python train.py --moe_layers=[2, 3, 4, 5, 6, 7, 8, 9, 10, 11, 12] --normalize_top_k=false --norm="rmsnorm" --dataset="wikipedia_en"
Below are experts of layer 4 (counted from 0) of a mixture-of-experts language model. Rows are named router (the router's row for the expert) and show model dimensions 0-191. Each number is 128 + 32 x the weight over its row's rms, rounded and kept within 0 to 255.
After each expert's rows: a language model's description of what the expert responds to. This comes from a sample of Wikipedia text that the model never trained on.

# expert 30
router [128 146 154  95 134  72 151  91 190 152 135 171 130 114 117 169 148 149 169 132  94 161  91 149 166  87 171 146 153 150 144 120 103 102 205 140 142 150 123  86 154 149 155 145 165 158 148 120 135 107 101 157  71 100 116  71 105 118  94 129 124 131  90 159 147 128 154  34 133  66 162 136 116 153 181 133 137  68 162 120  94 140 170 120 163  82  77 130 113  52 162  93 152 103 137 154 100 207  89 150 136 157 157 158 110 117 167 130 133 135 150 198 118  88 152 131 141 184 144 135  99 135 119 133 118 103 123 105 109  83  83 116  86  84  89 167 102 109  91 150 115  97 137 136  97 162  89  82 169  82 124  65  76 136 109  53 118 103 111 108 126 166 149 126 163 211 147 123 107 167 159 117  55 149 152 128  89 100 116 113 167 130  98  78 142 122 110 172 117  99 129 129]
It responds to: Prepositions in sports reports. Prepositions such as in, during, to and for, plus won, scored and drafted, mostly in sports game and season accounts.

# expert 19
router [133  76 168  83 157 104  89 106 173  61  94 111 159 173 100 128  96 151 159 108 126  89 149 121 157  87 188 147 134 136 120 171 173 114 151 132 149 167  87 145 148 127 171 156 143 134 172 113 185 127  91 172 165  76  88 127 107 118 172 173 125 151 100 112 140 106 162 119 115 140 157 161 122 126 187 136 109  62 101  71  95 111 147 137  92 109  94 148 124 108 157 105  77  86  72  97 143 146 105 188 151 142 180 120 101  98 185 131 174 145  60 187 168  86 164 165  77 201 148 158 100 110 188 146 128  76 154  91 147 150 134 149 120  79 140 154  97 153 116 124  99  81 108  75 108 171  97 165 156  78 110  79  85 138  65  97 113 177  65  79 120 118 113 108 172 121 145  98 136 127 171 110 108 125 161 144  68 144  88 179 135 117 145  96 195 103 163 149 108 115  75 108]
It responds to: Place names, sentence ends. Place-name parts like New, United States, Kingdom, and final years or words before periods, plus name pieces in sports tables.

# expert 25
router [ 91  95 210 128 158 110 115 129 182  52  76 106 143 165 102 125  99 167 189  78 119  53 104 166 155  99 179 160 132 161 138 155 162  74 184 131 158 167  88 158 164 168 172 167 108 123 168 102 164 134 140 183 125  53 111 127  98 108 176 145 155 152 101  97 155  87 182  86  69 150 112 172 116 112 157 161 114 107 103  81  79 134 164 139 113 146 104 164 120  86 143 107 121 114 120 112 120 134  89 189 147 124 162 103 100  65 187 136 111 113 109 127 183  78 130 172  74 169 138  94  95  96 169 121  92  99 167 103 162 119 128 157 138  83 139 167  76 147  93 109  86 110 107  76 121 171 122 165 172 123 134  97 109 129 102  94 111 172  93  87 101 120  89 100 153 114 144 109 115 131 162 123 120 131 173 150 107 142  87 156 192 105 178 103 167  94 174 155  83  80  87  97]
It responds to: Table pipes and initials. Table separators in succession boxes and sports rosters, plus capital initials like T, V, B, C and numbers.

# expert 5
router [112  83 165  95 196 112 124 141 115 144 106 135 194  90  77 164 140 145 155 121 205 110 134 133 145 129 114 132 142  90 104 162 172 107 161 176 107 106  95 149 134 160 146 121 124 108  86 149 189 125  88 141 194 104 190 115  99  59 158 200  60 133 104  99 132 117 138 125  61 165 149 127 179 134  88 183 129 137  81 105 169 162 114 138 193  92 115 161  78  93 120 124 111  97 122 107 139 135 139 157 167 173 127  86 119  89 140  88 132 164 125 152 159 144 137 158  97 158 143 153 113 113 126 182 146 116 177 120  95 139 153 199 153 103 160 195  68 116 111 129 116  49 144  75  95 157 140 216 134  97  89 122 114 122 150 118 101 147  98 134 142 152 117 141  82 103 158  83 169 104 161 120 120 113 142 181 120 109 132 128 153 103 176 135 163 148 176 130  74 103 122 139]
It responds to: Line breaks before sections. Line breaks after a title, short description or paragraph end, just before body text or headings like ==See also== and ==Early life==.

# expert 15
router [128 131 176 137 145 124 106  74 134  83 108 143 125 142  81  98  72 157 154  93  95  91 130 121 153 124 137 105 139 132 186 157 154  64 161 139 168 151 114 102 130 126 146 145  98 136 151 102 111 122 103 141 205  88 112 130  97 101 108 127 134 141 159 115  81  92 182 127 104 147 163 174  83 142 138 141 100  97 130  97  92  69 110 172 110 103 116 145 131 120 124  92  93 159  58  82 174 181  86 161 115 118 161  88 104  74 146 125 142 160 122 152 158  86 168 179  80 188 175 106 110 148 189 152 133  99 186 125 168  94 159 183 145  65  84 132 118 161 131 134 116 103 163 105  95 186  87 157 110 125  94  98  82 180 142 120 123 172  91  88 160 162  86 139 141 126 147 106 196 129 179 123 108  74 144 144 124 150 104 188 147 108 134  77 163 110 157 152 122  84 100  95]
It responds to: Inner pieces of foreign names. Mid-word letter pieces inside foreign or uncommon names, such as en in Ritenour and Lourenço, plus Binomial in taxonomy infoboxes.

# expert 24
router [106 103 170  77 136 121  94 122 214  13  66 126 124 214  93 129  85 151 127 142 161 171 139 188 167 142 149 138 160 139 134 163 134  78 155 170 185 167 135 162 138 165 138 136 164  86 137  86 132 150  77 150 147  90 105 158 146 173 175 101 100 152  63  87 144  76 134 107 129 149  94 149  54 118  98 135 109 111  85 103 114 130 188 145 177 139 132 128 114 103 129 117 126  96  88 112  55 139 106 145 141 162 144 117 106 108 162 155 121 130 162 133 133  70 105 183 125 139 127 113 121 118 140  98 113 112 157  87 176 131 131 159 144  98  52 143  99 119 137 137  93 133 149 107  88 163 148 155 114  96 126 108 115 109 120 106  95 166  93 127 107 113 107 107 122 116 169 107 137  74 135  51  78 147 112 137 122 138 110 152 118  95 155 104 168 117 157 177  89  76 112 120]
It responds to: Articles the and a. The articles the, The, a and an, mostly after was, of or in, as in was the defending champion.

# expert 11
router [ 83  98 134  95 175 116  92 120 158  67  84 127 161 194  87 155 116 150 179 109 110  83 123 133 153 148 202 150 159 194 137 186 157 105 164 172 154 185  75 137 134 133 176 119 111 120 123 120 178  97 110 183 165  69 105 117 110 143 164 145 129 179 124  80 166  80 167  83 112 137 126 166 145 130 140 149  85 110 119  87  96 104 141 119 124  94 119 164 116  90 152  91  55 140  92  99 174 149  97 139 140 154 143  84  95  97 179 126 118 103 107 162 178 107 162 150  84 159 148  95  84 109 150 104  64  89 161 122 129 129 167 189 119  58 128 148 122 137  98 135 106 112 104 104  90 192  99 169 122 123 123 102 105 119  94 117 132 143  88 102 123 107 115 110 139 100 157  74 140 139 171 126 147 143 171 141 137 105  93 169 134 110 164 130 196 116 180 150 133  94  73  88]
It responds to: Years ending sentences. Years closing a sentence, like 1992. and 2012., pipes after times in results tables, and coordinate ″W marks.

# expert 20
router [162 124 159 119 141 153 131  39 151 115  77  71 147 120 114 114  87 139 160  97 123  96 122 183 152 138 157 119 114 126 129 106 136 106 140 126 132 144 121  88  95 136 129 164  90  71  81 132 102 129 124 185 121 131 129  63 150 132 119 169 162 148 130  26 157 128 149 130  85 132 169 126  88 187  88 105  92 134 146  48 147 139  82 167 137 151 144 160  94 110 180 143 153 165 119 132 128 190 102 205 184 134 156 168 116 115 147 185 125 179 117 140 125 130  92 138 140 167 159 161  94 104 145 108  92  69 133 142 107  85 175 135 119 127 175 139 104 124 116 130 124  73  90  86 146 144 133 117 143  61 129 145 142 170 125 135 116 137 123 117 137 158  73 159 139 119 159 116  91 151 165 102 154 145 133 183  60 137 151 139 141 115 147 138 225 142 116 130 149  83 127  88]
It responds to: Reporting and clause verbs. Narrative verbs and the that, so or they that follow them in plot and argument prose, e.g. knows that, states, argues.

# expert 21
router [110 110 176 127 151 101 109 130 142  69  77 125 146 170  67 130  85 183 172 142 148 108 131 177 155 118 125 194 165 135 123 145 154  75 153 147 187 165 103 154 155 130 175 166 143  99 114 137 167 136  94 162 130  99 121 105 116 130 198 151 153 169 111 115 135  78 173  52 112 148 178 151 109 132 120 184  84  68 106 102 132 129 133 166 148 118  97 146 137 111 128  76 113 109 109 111 171 148  91 172 160 157 196 124  68 106 165 139 152 108  86 146 134 114 130 171  87 181 168 111  95  99 156 104  91 117 195 106 141 124 101 148 155  85 153 142  76 127 106 132  88 122 145 111 113 178 100 190 162 117 101 129 111 105 106  67 114 166  83 100 141 147 134 116 150 111 166  87 122 150 156 102 109 154 150 170 126 115  93 147 135 100 168  89 171  78 162 176 107  85  64 103]
It responds to: Table rule lines. Markdown table divider rows after header lines, plus line breaks and list items, such as |---|---|, Democrats in election tables, Tribe:.

# expert 18
router [122  99 134  90 179 141 128 103 145  38 123  92 140 159 100 116 122 176 161 139 132 109 162 118 169 162 189 151 163 144 120 136 152 100 172 126 143 176  86 161 115 135 180 133  87 109  97 126 121 124  98 151 195 122 120 118 100  72 201 155 105 153  80 108 123  54 156  66 125 119 135 141  91  88 145 138 113 104 118  92  91 145 114 181 137 135 101 123 122  91 127  92 144 114  90 106 159 149 107 131 179 166 170 109  84  69 177 133 149 180 102 162 156 112 107 163  67 172 147  94 121 104 182 125 104  84 177  98 113 131 145 169 157  74 131 156 115 113  98  97 127  89 111 110  89 145 107 178 209  84  89  99 147  96  89 116 103 178 112 119 144 180 110 127 119 124 137  90 124 120 202 119 131 142 132 138 115 125  82 132 139 104 126 105 164 114 169 120  75 109 120  67]
It responds to: Result and award words. Result and award words in tables, such as place in third place, Nominated, medal, and the dash before Authority in taxonomy lists.

# expert 28
router [ 91 138 129 121 110 122 110 130 113 148  90  80 111  74  99  93 128 161 167  97 120 112  86 120 149  92 157 150 156 106 152 192 157 122 145 169 172 129  48 118 136 128 158 158 106 123 137  97 168 181 127 162 122 142 126 127 132 121 215  99 144 134 116  69 116 115 149  50  95 100 123 154 140 163 173 169 133  81 146 107 127 129 136 126  88 120 156  97  80 137  97 145 127  74 149 111 148 105  97 209 200 103 144 117 126  73 142 133 143  84 136 147 217 130 159 218 133 152 149 114 127 143 171  95 114 102 154 126 125 147 135 163 149  77 119 141 123 137  81 141 122 141 137 123  69 181 137 192  92 143 123 133  84 181 117  93 110 204 129 118  70 106 169 171 132 179 122  55  69 126 162 128 141 105 150 192 122 145 105 153 156 110 142 145 159 128 143 164  99  97 106  57]
It responds to: Sentence-ending periods. Periods fused to years or word endings closing sentences, such as "founded in 1925.", "delays.", "duets.", and which.

# expert 22
router [147 158 128 145 153 145 103  83  93 171 106 106 175 127 184  86 124 140 140 174 158 117 150 103 149 153 160 201 109 134 141 140 155 145 142 152 134 189 135 122 164 193 178 146 129 106 131 106  92 143  97 185 101 152 143  81 143 123 144 153 161 155 184 153 148 115 116 134 172 133  89 181 165  90  78 118 114 102 125 147 141 111  87 158 153 180  87 194  42 136 170 113  87  43 139 150  86 149 110 155 192 186 149 134 129 117 170 175 132 140 195 112 136 116 140 179 108 120 140 143 148  55 145 161 129 130 167  74  91 104  67 155 163 107 159  97 113 137  91  72 152 144 154 124 153 148  93 169 127 144  94 142  90 167 107 143 131 123 132 124 122 111  94  60 148 114 112 125 144 114 148 154 156 117 159 133 132  85  71 162 118 127 141 112 155 129 138  92 167 109 117 103]
It responds to: Determiners in demographics. Sentence-initial The, This, There, These, especially "The median age" in census demographics, plus the, a, population.

# expert 13
router [118 101 160 106 142 100  99 115 156  77 113 135 152 175  66 135 101 178 166 111 131 120 139 146 189 121 168 163 120 130 158 161 179 106 166 153 177 169  97 128 138 147 155 147 118  85 125 101 120 185  75 178 151  65 112  83  70 118 167 151 119 114 108 111 129  51 156  92 126 151 157 167 122 126 142 174  87  96 102  72  98 147 144 159 133 124  89 142 104  59 133  89 122 110 122  98 165 140  61 160 162 124 181  85  89  81 151 130 127 111 105 175 159  87 223 174  93 138 174 141  78 121 174 144  74  84 146 108 120 118 116 171 142 108 145 174  70 168 103 113 126 128 122  86 143 182 110 138 130 108 117  83  93 119  99 100  85 149  73  96 130 108 115  90 167 134 153 103 119 133 144 152 107  93 191 155  88 150  79 132 134 123 163 100 155 114 166 145  86 106  98  82]
It responds to: Line breaks, pronoun subjects. Line breaks after sentence-ending periods before headings, subject pronouns he, was, and mid-word pieces such as den-y, Koç-ak.

# expert 8
router [ 69  95 154  94 179 121 107 121 170  68  92 144 162 152 117 147  91 153 161 123 124  97 118 128 169 130 175 151 203 157 116 183 161  75 171 174 164 158 114 132 138 161 163 131 106  99 158 106 165 138  86 189 167  54 110 125  85 110 135 155 185 152 115  94 140  78 139  97  95 138 133 140  86 144 147 159 137  71 121  78  71 132 161 170 106 121 113 185 125 116 146 105 116 124  95 121 147 134  99 173 186 139 160 116  99  82 175 149 136 141 102 165 174  91 157 194 104 164 154 115  77 116 145 113  92  71 202  99 181 106 118 192 134  89 154 165  88 100  88  95  81  87 132  68 109 149  80 176 170 109  82  94  89 116  74  88 107 170  93  94 118 129 108  98 188 114 133 113 125 151 141 116 125 133 151 162 104 121  75 178 139  95 161 102 188  80 137 153 120  71 108  79]
It responds to: Names, numbers, list ends. Line breaks after taxon authority or cast-list sentences, plus name pieces and digits inside tables and credits, such as Rob, Mike, 0, 15.

# expert 31
router [104 102 188 111 175 130 121 108 147  81  67 120 164 221 102 140  96 147 146 100 128  71 137 156 155 125 171 156 161 127 148 169 163  89 174 143 147 164  72 145 151 160 188 157  93 132 141 116 174 161  98 178 143 102  97 136  96  99 170 142 121 166 129  79 126  94 153  70 143 144 143 163 105 127 164 151  87 125  95 101  82 113 149 134 111 148 134 146 103  96 130 102 129  87  89  96 128 145  88 200 127 161 225  79  90  87 170 127 140 114 121 160 147  97 159 145  70 213 157 120  96 114 186 130 111  94 184 125 166 112 134 169 162  88 138 137 109 140 114 113  75  90 115  70  64 144 106 164 152  85 107  93 105 110 115  72  80 176  86  96 112 134 105 113 143 120 133  95 153 114 157 120 126  94 138 151 143  96  86 156 137 127 143 132 201 142 139 125 108  85  72 110]
It responds to: Table pipes, line breaks. Table cell pipes, line breaks and colons in tables and infoboxes, plus mid-word verb pieces like cripp-le, capt-ured.

# expert 4
router [ 84  85 141  91 142 126 100 125 139  47  73 116 144 173  80 166  76 187 163 123 140  83 109 112 152 138 161 174 168 143 134 146 144 123 170 149 149 165  91 154 142 147 137 155 139 127 110  90 157 121  53 173 148  74  81  82  97 106 165 160 137 157 152  69 140  75 139  78 106 129 144 177 126 129 120 162  52 103 110 102 118 121 116 194 118 135 119 174 124  66 151 123 105  94  89 116 157 150 116 187 150 145 159 120 110 112 154 142 172 127 103 142 170  96 129 160  75 200 132 122  92 113 159 125  71  92 168 106 184 106  95 137 110  80 173 146  77 154  72 106 114 107 128  67 101 169 107 168 128 118  82  82 110 124  85  63 109 151  46 124  87 165 114 118 156  69 157  89 121 114 161  98 134  95 181 146 112 124  97 137 177  99 119  89 156 129 132 143 108  95  63 111]
It responds to: Word endings, list joins. Word-final pieces and separators in lists and tables, such as coverage, and, semicolons after numbers, and empty table cells.